Experts of a small language model.
Size: 13 layers, width 192, vocabulary 2048, 122M parameters.
Experts: 48 experts in each of 13 layers, a sigmoid router.
Training: a variant of SOAP for the experts, 648M tokens, 5287 steps.
Below are experts of layer 9 (counted from 0) of a mixture-of-experts language model. Rows are named router (the router's row for the expert), up (a neuron's input weights, with its number) and show model dimensions 64-127. Each number is 128 + 24 x the weight over its row's rms, rounded and kept within 0 to 255.
Before each expert's rows: "mostly gets" lists some tokens that are sent to it at least half of the time. This comes from a sample of Wikipedia text that the model never trained on.

# expert 17
mostly gets: " during", " when", " until", " after", " while", " However"
router [135 152 115 120 128  98 125 144 105 129 111  97 105 143 116  89  90 172 160 124 120 151 144  90 129 112 127 141 141 145 122 130 142 159 150  87 100 147 134 118 154 175 105 113 132 113 143 121 190 146 153 158 100 157  95 158 141 140 143 128 129 146  85 133]
up0 [137 130 126 125 102 138 169 140 103  85  76 129 101  97 106 105  99 124 122 143 128 148 152 139 170 118 146 109 145 139 136 158 132 172  91 135 129 124 119 140 154 134 142 119 145 105  66 144 174 176  96 159 156 120 118 114 147 141 106 105 115 144 127 156]
up1 [ 85 174 106 109 139  94  78 166 110  72 143 141 116  99 133 129  85 155 194 117  89 114 140 104 164 157 129 116 128 142 156  99  98 116  88 110 132 117  73 168 131 106 131 129 132 119 163 128 126 129 144 125 100 131 158 158  96 122 145 116 151  98  72 166]
up2 [123 133 142 120 142 134  70 160 167  97 155 100 124  99 174 127 165 123 145 121 117 129 131  95 139 124 134  81 126 159 151 125 137 130 121 142 121 167 111 100 121 160 142 147 111 135 110 148 113 152 151  79 108 127 101 173 118 100 158 159 107 117 108 124]
up3 [ 93 125 135  87 115 120 130 113 148 127 143 106 102 119 157 164 123 102 103 124 145 130 138  93 176 152 175 158 176 128 144 131 110 114 149 115 139 107 151 129 132 160 165 152 126 156 156 127 149 172 172 101  98 133 156 111 145  86 171  88 118 137 120 102]
up4 [128 137 145  79 125 117 113 136 142 112 120 104 134 115  97 140 161 144 118  85 111 137 151 132 127 136 130 155 155 120 116 150 131 124 138 161 145 154 139 164 110 144 158 157 131 135 120 115 143 114  72 148 134 142 151 184 101 115 146 121 131  94 153 184]
up5 [131 105  96 127 115 162 163 127 155 159 116 125 121 126 145 106 176 100 136 105 159 133 104 135 126 146  68 130 112 130 121 100 190 120 151 119 105 118  65 148 167  98 156 135 144 117 110 116 107 164 192 142 123  97 130 126 152 117  97 158  88 135 153 143]
up6 [115 132 154 134 114 164 158 105 126 131 114 180 139 160 107 123 117 170 138 126 169 102 119 119 165 139 148 154 132 110 116 184 129 134 128  65 145 156 141 113 121 106 131 124 113 141 149 127 147 100 134 128 116 129 139 119 170 136 154 100 140 127 118 130]
up7 [116 128 160 129 125 188 132 137 135 118 108 134  87 120 157 108 128 110 125 111 132 112 150 100 125 114 104 132  75  98 144 120 143 108 159  92  99 104 143 103 128 144 171 114 161 133 128 138  81 162 129  90 119  77 146 152 119 109 101  66  90 156 113 158]
up8 [170 120 122 116 118 128 159 112 132  81 103 157 123 120 159 146 107 115 151 118 115 173 137  81 110 112 134 137  62 164 135 142 147 107 119 144 123 148 149 136 163 146  88 124  87 123 127 145  98 110 143 177 134 153 117  98  99 127 129 128 135 114 144 145]
up9 [171 126 122 161 132 125 103 126 144 143 176 128 143 127 133 119 119 141 129  81 147 160 117 109 140 116 123 113 140 132 104 117 142 112 100 134 126 146 112 141 147 122 102 127 126 131 131 136 125 135 128 108 179 131  95  80 159 116  89 127  91  89 113 123]
up10 [140 134 135 139 120 137 118 108 152 152 137 167 125 115 115 102 127 100 143 143 154 105 120 130 150 133 149 118 169 126 162  96 157 104  83 127 152 152 140 133 113 132 146 147 124 101 138 150  74 140 113 151  88 119 204 108 123 131 107 115 150 115  72 134]
up11 [105 132 181 113 104 146 121 140 139 175 137  96 133 131 157 163 139  69 143 119 112 138 118 131 123 132 137 117 131 100 108  99 108 151 123 130 139 126 118 148 172 139  84 128 109 199 101 155 127 137 132 111 131 110 143 217 155 157 109 117 133 107  91 110]
up12 [134 149 144 154  83 158 129 141  96 111 145 126 130 136 120 115 120 122 151 119 125 122 100 122 144 126 137 134 118  94 153 136  82 140 115 149 126 166 128 109 165 108 140 114  85 115  97 171  99 126 106 126 124 109 139 105 108 124  99 154 145 132 109 134]
up13 [164 171 131 106  94 120 102  99 130 127  98 113 102 122 147 143 165  97 170 127 145 103 157  97 116 119 129 119 149  88 111 105 153 158 136 105 163 126 142 118 126 107  98 121  86 122  96 114 141 124  58 111 114  84 106 103 138 115 171 150 138 107 146 115]
up14 [ 77 120 113 113  90 117 141 110 166 137 129  93 121 140 127 128 134 144 140 118 143 116 101 118 135 171 136 141  95 156 181 116 120  84 129 101 168 132  63 113 107 117 152 127 102 140 105 154 153 133 144 136 157  94 154 104 116  92 135 118  92  84 127 104]
up15 [135 122 125 116 130 112 163 104 153 188 133 130 103 133  93 129 104 164 133  99 128 115 149 149 113 172 108 126 137 108 125 163 104 131 131 141 105 126 104 117  68 157 135 123  88  98 145 118 164 176 117 141 133 148  90 176 161 165  95 149 151 122 160 143]
up16 [104 125 115 202 128 145  83 107 105 161 128 122 143 145 130 118 153 147 108 115  97 137 127 139 108 152 118 111 167 137 175 144 162 101 136 106 101 124 115 122 181 137 126 108 133 111 119 151 133 129 142 163  99 151 143 111 129 130 115 110 125 129 145 143]
up17 [125 125 111  88 107  80 136 161 109 155 146 129 139 163 170 120 145  73 111 158 152 143 158 143 117 110 123 126  66 147  93 122 126 172 128 104 122 151 130 149 139 135 139 152 128 128 100 131 158 127 132 122  70 108 103 158 119 147 127  70 138  98 105 151]
up18 [144 120 154 116 144  94 131 107 126 136  94  84 122 155 110 103 114 137 134 122 110  91  79 158 158 144 162 116 119 106 127 103 153  97 163 128 129 145 119 106  81  67 136  91 123  98  92 142 133 123 129 116 133 134 128 132 139 112 152 119 147 146 124 134]
up19 [130 110 116 130 123 138 140 103 104 150 140 123 108 131 126 145 129 131 158 125 105 114 107 167 161 128  89 162 138 120 124 157 160 133 172  99 132 153 159  84 120  85 122 100 127 107 107 146 113 125 166 146 103 104 115 116 152 118 137 152 132 140  90 143]
up20 [151 117 127 133 141 147 127 132 101  64 141 115 156 144 124 124 105 154 106 129 130  85 109 121 152 134 120 127 196 124  93 149 121 115 114 118 118 119 138 147 156 135 129 123 135 115 151 106 162 144 117 155 128  95  93 120 103 167 144 135 112 129 169 125]
up21 [118 112 121 144 132 163 141 134 119 125 129 118 175 130 112 123 126 137 115  88 121 111 128 102 117 129  89  86 121 173 179 143 134 141  66  54 142 149 131 123 166 140 134 148 120 123 132 102 158 135 138 123 109 120 130 126 122 113  92 117 180 112 118 120]
up22 [115 165 129 141 163 144 132 136 131 112  86 114  96 122 145 131 107 139 132 141 109 121 132  89 124 191 128 105 102 120  97 135  75 123 144 108 134 129 106 138 122 128 148  77 108 126 152 111 134 102 109 118 143 113 109 123 146 186 106 130 127 150 103 117]
up23 [135 164 138 129 114 123 122 152 137 175 123  92  89 132 101 157 106 150 130 115 117 116 107 167 120 107  93 107 147 129 143 139 123  96 161 107 183 107  99 141 117 105 120  99 140 100 127 138 108 146  86  95 134 151 156 150 152 135 152 140 151 153 141 182]
up24 [107 153 164 124 144 125 148 160  98 129 150 105 146 152 115 103 128 123 118 127 124 138 153 119 147 173 124 132 158 129  72 124 156 116 153 157 140 160 129 122 140 126 147 119  87 130 112 161 180 143 125 111 135 121  95 117 152 110 167 117 155 163 135 134]
up25 [134  85 150 166 151 194 126 141 130 125  95  72 145 116 118 118 161 145  93 135  89 119 111 120 109 135 141 106  80 120 160 115 146 122 112 128 142 100 104 130 164 131 168 170  83 124 136 111 127 122 122  93 129 154 123 137  98 141 123 148 126  77 118 136]
up26 [132 105 132 100 142 145 172 137 148 109 161 101  48 122 135 150 113 124 133 136 141 130 158 121 147 126 147 127 114  89 117 125 128 130 140 147 150 140 154  76 138 111 144 143 158 147 181 142 141 143 141 117 160 140 126 120 100 150 100 132 142 159  87 135]
up27 [113 138 140  86 116 148 110 141 117 106 131 104 107 104 127 108 121 109 142 110 166 142 155 133 109 132 127 151  75 190 179 123 166 114 141 111 107 127 154 133 121 125 127  79 149 125 128 108 123 149 163  92 117 203  87 127 140 105 104  73 122  70  95 104]
up28 [142 115 165  87 120 129 139  91 141 169  81  89 126 140 153 123 100 134 106 112 123  80 139  98  89 141 122 137 123 124 134 134 152 108 116 149  71 131 112 123 132 100 145 129 131 104 126 142 135 103 154 112  99 120 142 142 152 127 110 120 142 139 150 121]
up29 [140 147 101  84 112 103 141 155 153 159 160 111 146 119 153 175 154  99 135 159 159 130 121 137 125 134  78 156 127 109 138 163 152 136 127 136 123 125 162 101 127 110 123 115 123 124 125  98 129  93 143 135 126 118 123 106 123 107 133 136 144 163  77 175]
up30 [121 132  75 142 164 106 115 115 139 129 126 163  98 142 122  72 156 131 149 126 144 124 122 116 170 116 129  93 123 143 115  99 114 128 161 146 104 159 140 116 138 124 138 142 112 156 173 111 115 117 116 114 118 118 172  97  85  90 184 125 155 120 137 148]
up31 [181 122 102 115 121  86  95 130 194 125 119 152  96 150 145 142 136 138 119  61 152 103 123 134 123 115 137 184 131 113 117 107 109 131 131 101 173 168 146  85 153 111 151 124 176 121 136 119 159 128 146 124 170 133 112 158  98 154 136 121 146 130 158 147]
up32 [100  74 132 124 168 118 106 112  98 126 117 134 149 110 131  63 106  96 114 153 155 101 124 130 115 101 159 104 118 159 107 131 149 114 119 136 108 106 126 118 144 162 119 118 123 150 137 146 151 136 132 152 127 131 120 134 157 145  93 114  94 125 116 129]
up33 [121 158 157 127 137 147 162 112 145 142 156 141 132 120 175  88 117 105 110 126 122 131 136 140 122 128 183 134 131 176 133 131  82 137 131 116 114 176 108 114 145 135 147 107 100 131 111 126  86 123  88 141 126 159 106 166 149  89  91 107 138 111 119 108]
up34 [136 141 132 130 138 148 119 123 133  93 129  97 162  97 115 116 157  93 133 153 106 129 136 118 166 126  81 150 130 160 152 114 110 143 129 126  82 149  72 113 147 135 116  86 103 142 115 163 163 129 149  95  77  98  89 146 112 118 134  98 138 154  90 157]
up35 [122 124 107 145  99 114 127 118 149 120  78 110 140 135 132  88 141 140 135 129 133 157 138  71  67 135 149 106 136 107 135 138 128 117 115 119 141 113  92 116 176 137 195 107 143 132 145 111 119 142 126 124 127 126 151 153 112 123 100 133 175 128  96 162]
up36 [149 150 156 176 122 119 141 176 108 155 151 130 146 108 147 133 105 124 128 112 143 135 138 134  80 116 133 138  90 139 106 166  97 152 141 130 104 111 108 129 158 136 116 107 167 121 123 114 131 129  82 130  91  72  97 150 142 140 125 127 114 105 150 141]
up37 [146 130 112 113 137  81 112 109 191  88 138 195 121 146 132 148 112 132 111 143 116  83 126 125 125 129 158 149 144 121  97 141 158 171 122 120 159  95 126 125 121 129 126 117 139 123 144 107 139 147 128 136 150 140  99 170 128 141 152  80 142 149 124 179]
up38 [ 90 172 153 125 125 106 123 146  91 165 162 130 156 105 154 132 114 136 106 106 113 139 137 116 131 120 179 120 156 149  99 125  78 182 135 147 111 116 131 116 162 152 102 113 155 126 111 121 123 123 167 118  82 125  75  93 101  94 143 135 167 145 140 139]
up39 [120 139 137 124 114 115 114 131 133 119 133 163 168 100 101 131 145 170 135  78 137 161  94 103 160 115 132 165 126 148  60 120 167 142  89 124  98 153 126 114 141 131 157 131 162 113 152 110 148 185 104 117 145 151 130  93  91 116 127 107 111 130 142 105]
up40 [124  98 147 120 129 112 156 144 130 160 141 111 124 132 105 116 170 154 154 124 114 115 150 142 121 141 133 137 101 189 179 112 170 147 112 141 105 156 128 159 146 138  80 125 162 109 166 129 110 114 164 113  92 100 105 150 135 141  87 115 161 151 143 138]
up41 [131 158  90 120 112 103 121 117 117 147  87 159 117 124  68 187 136 148 123 144 131 120 135 140 196 109 128 113 161 167  88 125  99 137 107 119 151 125 111 128 134 102 114  94 162 112 115 140 120 120 162 139 101 163 150 116  97 133 107 136 108 153 162 147]
up42 [ 96 139 146 130 125 129 133  91 106 132 123  95 119 121  73 146 110 100 124 128 119 158 123 147 122 109  80 112 138 169 136 166 144 103 153 124 159 140 133  64 123 148 142 127 100 134  91 136 163 125 141 108 112 141  80  84 135  77  84 109 129 145 161 138]
up43 [136 158 125 110 108 143 133 121 120 134 149 110 119 114 116 150 127 172 134 130 224  94  90 136 135 134 135 131 155 156 109 114 130 160 192 125 150 130 144 117 157 122 137 156 106 183 105 138 123  93 143 124 178 116 124 126 143 152  66 131  97 104 103 136]
up44 [188 153  99 139 138  72 136 124 105 139 157 117 121 162 129 125 129 161 119 140 134 144  84 132 155 151 166 161 148 160 101 113 146 147 135  86 114 118  92 114  94 129 111 166 134 139 122 142 136 123 122 102 120 101  80 144 128 147 167 115 110 160 124 150]
up45 [149 133 148 126  99 152 100 160 143 138 105 126 101 143 130 164 108 138 131  76 137 101 113 121  98 117 102 151 137  99  98 111 118 147  92 120 110 151 108 193  76 151 125  91 173 156 121  98 118 130 121 126 165 138 112 128 121 106 144 106 111 121 108 133]
up46 [112 167 158 113 174  96 118  88  99 115 131 117 104 117 105  54 128 141 160 159 111 126 106 171 115 119  89 158 134 100 135 131  88 143 102  95 111 104 121 138 154 156 117 138 139 119 120 150 149  96 126 147 158 124 114 104 107 124 160 139 126 119 101 122]
up47 [124 105 108 138 140  89  72 121 143 149 136 148 108 120  85 155 138 135 121  98 116 122 120 148 187 150 136 138 116 144 140 161 113 118 136 108  87  94 114 118 122 126 101  70 177 111 147  89 117 120  79 122 138 119  84 107 147 121 162 116 109 107 102  85]
up48 [106  97 128 124 153 131 139 123 120 141 122 118 167 127 101 150 151 100 140 120 134 119 150 120 151  95 143 152 139 121 167 122 147 132 104 129  97 149 113 119 113 165 112  89 116 100 112  62 101 128  82 124  60 129 129  87 122 113 134 139 139 105 102  88]
up49 [171 121 119 130 161 161  86 140 151 160 135 115 106 100 136 114 120 168 128 130 141 129 128 133 110 126 107 164 108 108  95 110 123 107 109 169 105 159 128 174  92  67 141 124 135 128 125 131 155 118 113  81  87 189 124 149 105  84 165 151 138  88 125 129]
up50 [127  99 101 148 151 128 108 155  91 157  98  99 147 126 158 119 171 150 106 139 112 114 110 139 135 128 121 142 164 113 141 113 161 116 119 139 124 162 120 142 120 106 172 101 136 112 136 146 170 122 133 106 106 140 150 173 170 134 128 133 121 103 116 119]